From a checkpoint of a small mixture-of-experts model trained on Wikipedia.
Size: 11 layers, width 320, vocabulary 8192.
Experts: 1 pick a token, a softmax router.
Training: 550M tokens, 4197 steps.
Below are experts of layer 6 (counted from 0) of a mixture-of-experts language model. Rows are named router (the router's row for the expert), down (a neuron's output weights, with its number) and show model dimensions 240-319. Each number is 50 + 15 x the weight over its row's rms, rounded and kept within 0 to 99.
Before each expert's rows: a language model's description of what the expert responds to. This comes from a sample of Wikipedia text that the model never trained on.

# expert 1
What it handles: Single letters in foreign names. Single-letter or short consonant word pieces inside Slavic, Hungarian and other foreign names and words, such as V-l-ado, H-rad-ecká, R-z-eczpospolita.
router:46 48 35 65 50 34 68 58 73 61 59 42 66 37 58 51 48 52 60 54 26 75 49 49 41 31 53 58 55 27 39 70 52 37 77 39 50 32 48 58 82 52 28 64 44 71 45 45 71 62 63 19 62 69 54 63 48 23 55 63 48 38 34 28 42 53 40 49 52 64 68 81 79 55 65 62 69 58 36 86
down7:54 48 39 61 72 35 33 48 42 77 75 57 45 63 50 75 70 59 20 59 41 63 39 90 58 60 35 56 43 45 37 57 41 45 57 63 39 51 57 63 67 48 69 56 00 28 56 42 55 22 67 54 53 36 31 39 51 48 41 57 53 44 53 63 52 37 31 37 45 48 51 54 40 52 47 41 49 46 59 53
down8:68 56 59 45 68 38 74 48 49 31 58 52 46 11 32 49 70 61 19 52 48 71 64 36 61 46 48 45 24 38 43 61 59 31 90 45 52 44 33 76 42 41 03 46 59 45 63 43 26 36 27 44 16 66 47 40 51 48 52 41 71 45 10 25 24 70 73 79 70 40 48 68 54 47 32 51 60 79 46 50
down9:64 38 48 69 63 65 61 52 43 18 76 46 43 61 57 51 73 59 22 43 46 49 72 48 66 43 38 34 79 23 50 46 53 58 78 31 43 28 68 65 46 79 57 48 63 31 59 61 68 68 72 38 38 45 48 54 65 73 52 37 52 65 31 47 50 54 48 40 34 23 71 75 95 67 71 22 50 39 64 44
down10:66 30 18 47 55 53 66 58 39 70 32 56 28 50 49 28 32 44 57 44 36 61 50 34 39 38 54 59 42 51 70 46 71 45 73 55 57 45 68 67 64 63 65 48 47 61 40 51 36 54 50 64 62 67 36 36 51 50 46 13 72 72 62 45 57 63 31 44 10 47 51 54 41 43 69 41 28 59 64 71
down11:26 36 35 47 68 42 64 53 42 41 42 63 05 46 43 31 44 44 76 51 34 69 47 72 31 84 74 61 13 43 63 58 19 47 51 37 41 39 74 49 64 52 76 37 48 79 40 71 42 49 26 66 52 67 62 52 55 51 51 56 73 45 56 77 55 37 46 70 36 61 60 65 19 74 20 62 37 44 46 75

# expert 6
What it handles: List-item hyphens, titles. Leading hyphens starting infobox or list lines (- Genre:, - Genus:), and words inside film, song or book titles like Is, Be.
router:29 35 48 56 35 66 78 74 39 47 48 73 28 79 36 58 57 72 33 45 36 53 78 69 53 33 69 73 54 15 46 64 61 64 48 48 41 49 40 60 70 59 19 49 51 59 30 61 65 68 66 34 76 62 67 47 53 46 44 33 55 47 57 25 54 62 44 77 54 65 67 57 68 47 51 35 76 61 43 52
down0:49 37 59 59 41 33 60 75 43 45 37 61 59 21 62 71 49 66 53 42 49 67 43 14 33 53 60 35 34 60 32 42 38 47 62 43 56 38 57 46 60 58 47 46 49 53 46 32 77 50 69 56 72 37 66 48 27 36 43 49 75 27 57 42 40 57 41 69 53 65 59 29 39 60 67 61 63 50 64 61
down1:48 50 38 52 28 41 59 44 48 49 73 53 61 61 58 39 49 38 49 82 72 52 54 70 64 43 38 40 46 71 45 36 62 74 44 16 48 46 66 50 31 47 36 57 54 37 52 76 62 73 27 61 45 34 50 66 43 33 34 31 33 63 58 34 60 25 43 55 46 38 48 51 35 70 77 53 31 72 39 26
down2:50 48 72 40 61 33 58 67 36 42 46 28 38 49 52 74 60 43 64 70 51 30 26 41 62 58 26 51 52 34 21 69 48 48 52 64 28 63 27 51 48 38 56 37 51 32 58 31 66 56 56 56 41 27 33 36 29 60 23 41 73 27 33 37 44 44 42 68 55 67 60 57 38 84 45 42 48 33 64 58
down3:49 35 79 61 35 36 38 67 50 47 46 69 31 75 61 49 63 37 48 47 32 75 41 61 67 42 70 65 53 47 39 54 52 38 52 50 66 31 31 62 71 69 15 31 58 38 58 30 62 49 28 47 61 72 79 39 24 36 49 50 75 34 70 53 42 24 24 62 27 52 61 45 56 46 72 25 90 49 20 31
down4:55 30 32 40 51 42 61 38 35 58 77 64 52 41 44 56 38 29 26 76 50 47 64 65 46 50 46 31 39 37 53 46 60 63 64 48 57 66 31 34 42 44 54 46 59 53 70 24 50 93 84 70 70 12 49 31 51 54 51 45 58 38 34 71 81 48 52 71 79 55 70 59 19 79 41 78 38 61 50 68

# expert 8
What it handles: Chart and table headers. Tokens in music chart tables and section headings, such as Charts, Country, Weekly, certification symbols, country codes like JPN, and digits.
router:38 68 45 45 50 53 52 62 82 39 54 59 63 58 43 35 49 48 43 32 41 68 71 47 62 15 62 49 38 56 45 38 80 76 36 42 42 37 28 52 46 47 38 55 56 80 48 73 60 23 64 44 73 60 11 58 36 46 52 72 11 33 72 37 56 33 32 49 64 62 53 66 63 58 48 38 61 45 42 58
down0:29 44 52 51 45 46 49 14 87 54 56 45 68 37 54 35 53 78 56 59 49 59 43 42 36 63 89 17 52 30 73 40 78 53 48 13 49 28 48 15 36 38 57 59 45 59 60 23 57 42 33 43 70 31 50 37 50 41 28 44 44 50 50 44 60 39 58 73 44 41 45 28 47 70 58 67 36 69 52 41
down1:43 54 52 47 39 41 59 37 45 41 62 54 40 56 64 33 18 64 46 49 25 38 42 65 41 32 22 74 39 29 60 52 45 67 48 60 47 60 29 22 56 50 48 61 64 46 64 41 76 44 49 58 13 57 58 49 40 64 44 39 24 55 54 64 43 44 30 31 46 32 42 46 50 60 56 66 47 49 62 20
down2:58 34 55 56 44 71 69 17 28 83 65 74 48 44 62 48 54 45 47 46 53 22 26 28 48 48 61 62 58 65 64 49 72 43 28 62 38 60 41 40 64 45 60 65 26 37 44 45 26 36 46 37 56 47 55 63 50 51 48 54 34 63 70 86 80 72 29 63 53 52 44 68 48 48 67 66 13 43 60 62
down3:31 70 53 38 53 45 58 59 20 40 58 43 56 33 48 53 36 53 38 92 71 25 45 35 55 29 71 72 54 53 66 47 31 19 48 52 71 38 69 76 64 45 21 52 49 47 48 27 41 45 35 33 44 50 75 38 50 40 51 23 68 60 90 45 40 64 42 62 32 33 66 25 64 38 45 50 43 48 56 70
down4:34 41 67 46 67 45 44 45 43 25 62 61 49 62 62 45 68 48 33 53 07 33 73 23 45 70 62 39 17 49 39 24 47 37 65 44 59 64 45 48 42 17 30 25 48 62 48 43 37 48 74 60 57 42 59 77 45 75 56 71 51 32 42 54 53 23 82 49 66 66 47 70 23 15 35 31 33 37 41 63

# expert 9
What it handles: Mid-word stems and semicolons. Word-internal stems and fragments such as st, end, ev, vis, psych (analy-st, demon-st-ration), plus semicolons separating list items.
router:36 49 57 66 43 56 66 55 44 48 28 42 39 50 55 45 94 79 31 51 43 40 48 32 26 87 86 50 46 50 42 42 58 50 72 19 62 43 31 56 64 59 33 46 42 52 39 61 62 22 64 39 56 45 47 74 38 40 53 19 43 34 51 38 51 25 68 50 33 60 67 51 51 66 28 39 66 38 24 63
down7:44 29 31 44 34 47 32 43 94 51 44 33 22 54 76 47 78 56 53 70 84 36 55 21 54 49 32 32 50 53 54 63 55 67 58 30 86 61 38 46 70 22 23 24 50 46 69 55 58 35 66 64 35 42 55 47 65 37 34 35 40 41 48 54 44 30 56 55 68 47 31 59 53 36 49 55 44 37 36 54
down8:34 39 68 59 73 22 55 45 36 61 72 49 55 81 61 57 59 53 65 39 60 61 50 52 37 56 53 50 41 54 66 59 61 74 66 65 60 55 30 40 49 59 63 40 55 42 63 45 53 38 90 47 40 50 36 25 60 32 78 60 38 58 44 45 91 65 23 46 25 61 61 52 43 33 40 59 42 60 48 38
down9:40 77 68 54 56 58 61 64 50 51 25 49 75 35 37 59 54 55 52 48 47 50 38 70 52 62 34 43 33 32 80 32 57 37 72 43 68 55 63 50 62 51 63 66 75 53 37 52 70 35 89 21 52 45 29 29 48 26 46 72 78 59 71 38 51 41 66 56 72 72 57 54 64 61 31 33 65 70 49 34
down10:52 44 37 38 65 56 64 46 74 32 59 43 39 55 67 25 74 52 82 50 62 41 43 63 61 49 56 34 46 51 36 46 53 50 50 31 13 09 39 33 43 48 40 56 62 52 36 44 59 66 47 73 59 28 76 32 68 59 34 26 62 45 48 60 67 61 51 65 64 52 60 55 54 49 77 43 43 75 47 36
down11:37 52 45 63 59 55 49 42 55 65 34 54 59 46 48 57 51 72 06 23 55 59 61 43 49 55 53 22 50 39 50 55 65 29 51 49 57 20 26 21 59 62 55 50 53 44 21 55 53 28 30 68 50 65 81 39 53 56 70 52 34 63 63 60 39 51 39 40 32 68 43 48 87 45 64 57 43 51 50 47

# expert 0
What it handles: Mid-word vowel fragments. Short vowel-ending word pieces inside foreign or rare names and words, such as Pengu-in, pog-o, Giron-a, Aqm-ola.
router:37 42 26 55 51 53 57 51 71 32 39 53 61 74 61 41 40 49 42 64 71 75 65 52 31 39 59 65 18 31 55 56 88 49 45 48 47 36 43 68 47 56 37 64 24 58 36 61 53 60 69 07 56 67 41 62 33 37 43 47 59 58 54 15 32 52 67 59 54 62 51 57 64 37 52 62 72 60 57 58
down7:76 51 62 27 32 59 42 51 51 38 66 69 42 33 59 55 57 34 19 75 51 47 64 79 38 62 55 33 45 78 61 48 33 52 76 44 65 37 64 60 62 70 41 80 61 62 51 41 54 22 35 47 19 50 63 82 71 46 44 47 54 46 63 32 57 51 50 67 78 70 75 60 53 61 57 57 43 37 42 39
down8:39 50 50 60 50 59 58 73 34 88 64 57 37 47 46 62 44 47 50 45 44 25 30 48 53 35 29 64 74 65 53 42 40 45 52 41 45 46 42 77 55 61 28 59 47 78 45 32 46 42 23 61 22 54 43 45 64 47 52 46 54 50 37 53 84 24 52 47 33 48 42 63 53 52 26 35 64 66 52 56
down9:70 37 44 52 68 48 96 35 38 55 51 47 82 52 49 60 28 43 48 46 55 53 44 50 60 43 27 37 44 46 71 60 47 12 75 34 51 51 65 70 71 63 64 58 28 43 69 51 53 71 16 45 22 27 24 30 61 40 44 54 39 57 38 49 32 37 48 55 66 61 12 52 65 24 61 19 63 43 66 47
down10:39 33 63 46 66 63 62 43 68 32 90 74 49 69 58 40 46 51 60 55 49 65 39 60 45 55 61 50 47 61 54 55 69 55 21 57 55 70 51 61 62 42 33 20 22 59 27 53 45 61 57 41 75 73 45 57 58 59 30 48 49 50 25 38 61 56 43 55 47 57 36 14 23 37 44 34 48 54 43 49
down11:76 53 54 41 81 50 40 70 57 45 84 56 44 45 62 67 52 53 31 28 48 60 68 70 55 42 48 62 30 28 42 43 53 55 86 48 48 57 35 71 58 59 35 53 78 69 51 39 36 56 35 44 64 53 51 45 64 37 39 52 18 75 44 31 36 46 77 36 73 56 44 22 26 48 78 84 23 37 56 42

# expert 15
What it handles: Prepositions. Prepositions after verbs or nouns that lead into a noun phrase, such as of, to, by, with, for.
router:29 69 38 58 61 29 51 63 54 42 49 46 42 63 56 23 61 50 53 34 43 67 60 57 54 54 51 65 30 39 58 27 40 58 30 48 19 30 14 41 40 72 41 60 60 44 36 41 70 48 59 34 67 57 64 63 32 46 66 57 59 53 54 36 46 20 35 64 48 68 66 52 46 56 45 55 66 40 55 52
down0:37 38 51 31 53 61 45 61 57 30 57 56 39 68 74 63 68 67 54 54 35 55 35 27 56 38 58 45 43 40 40 41 36 60 55 63 44 70 45 10 49 51 41 24 32 67 59 40 47 47 88 52 60 78 45 75 15 56 72 70 28 36 41 41 52 75 26 39 50 48 61 43 37 34 50 70 57 62 48 18
down1:31 39 72 50 54 39 46 48 47 46 46 51 65 46 29 68 57 43 32 57 45 53 55 66 53 69 61 59 51 30 43 43 46 39 57 58 33 72 63 37 56 44 44 42 12 58 60 67 48 45 28 61 59 34 46 54 47 36 54 50 46 57 56 36 49 50 43 37 65 43 60 53 50 23 61 17 14 53 32 40
down2:60 54 31 49 40 60 56 49 53 56 41 79 63 71 52 27 53 54 31 49 95 49 29 35 65 49 45 56 59 49 52 25 63 65 34 81 27 56 44 46 71 40 46 34 46 50 53 36 46 67 49 54 72 44 35 41 59 58 60 31 81 40 46 45 49 49 70 51 42 67 56 60 44 67 60 45 61 52 44 61
down3:42 39 51 43 59 50 68 57 75 55 59 25 67 43 38 57 44 31 60 66 73 45 19 52 40 47 29 59 57 47 33 62 44 66 53 79 55 73 68 42 60 37 62 00 47 29 34 95 44 58 51 28 53 66 40 65 46 53 62 51 38 40 56 49 23 57 56 35 21 58 41 67 21 53 59 39 53 35 51 49
down4:58 50 37 52 65 46 48 71 62 33 53 24 47 68 47 48 59 48 46 33 40 46 57 26 30 69 67 51 36 29 68 44 59 45 51 37 68 22 65 70 21 34 58 48 47 58 21 40 41 36 52 37 65 54 46 75 41 32 63 41 32 77 57 50 29 64 52 21 21 28 65 48 49 54 52 85 42 64 58 52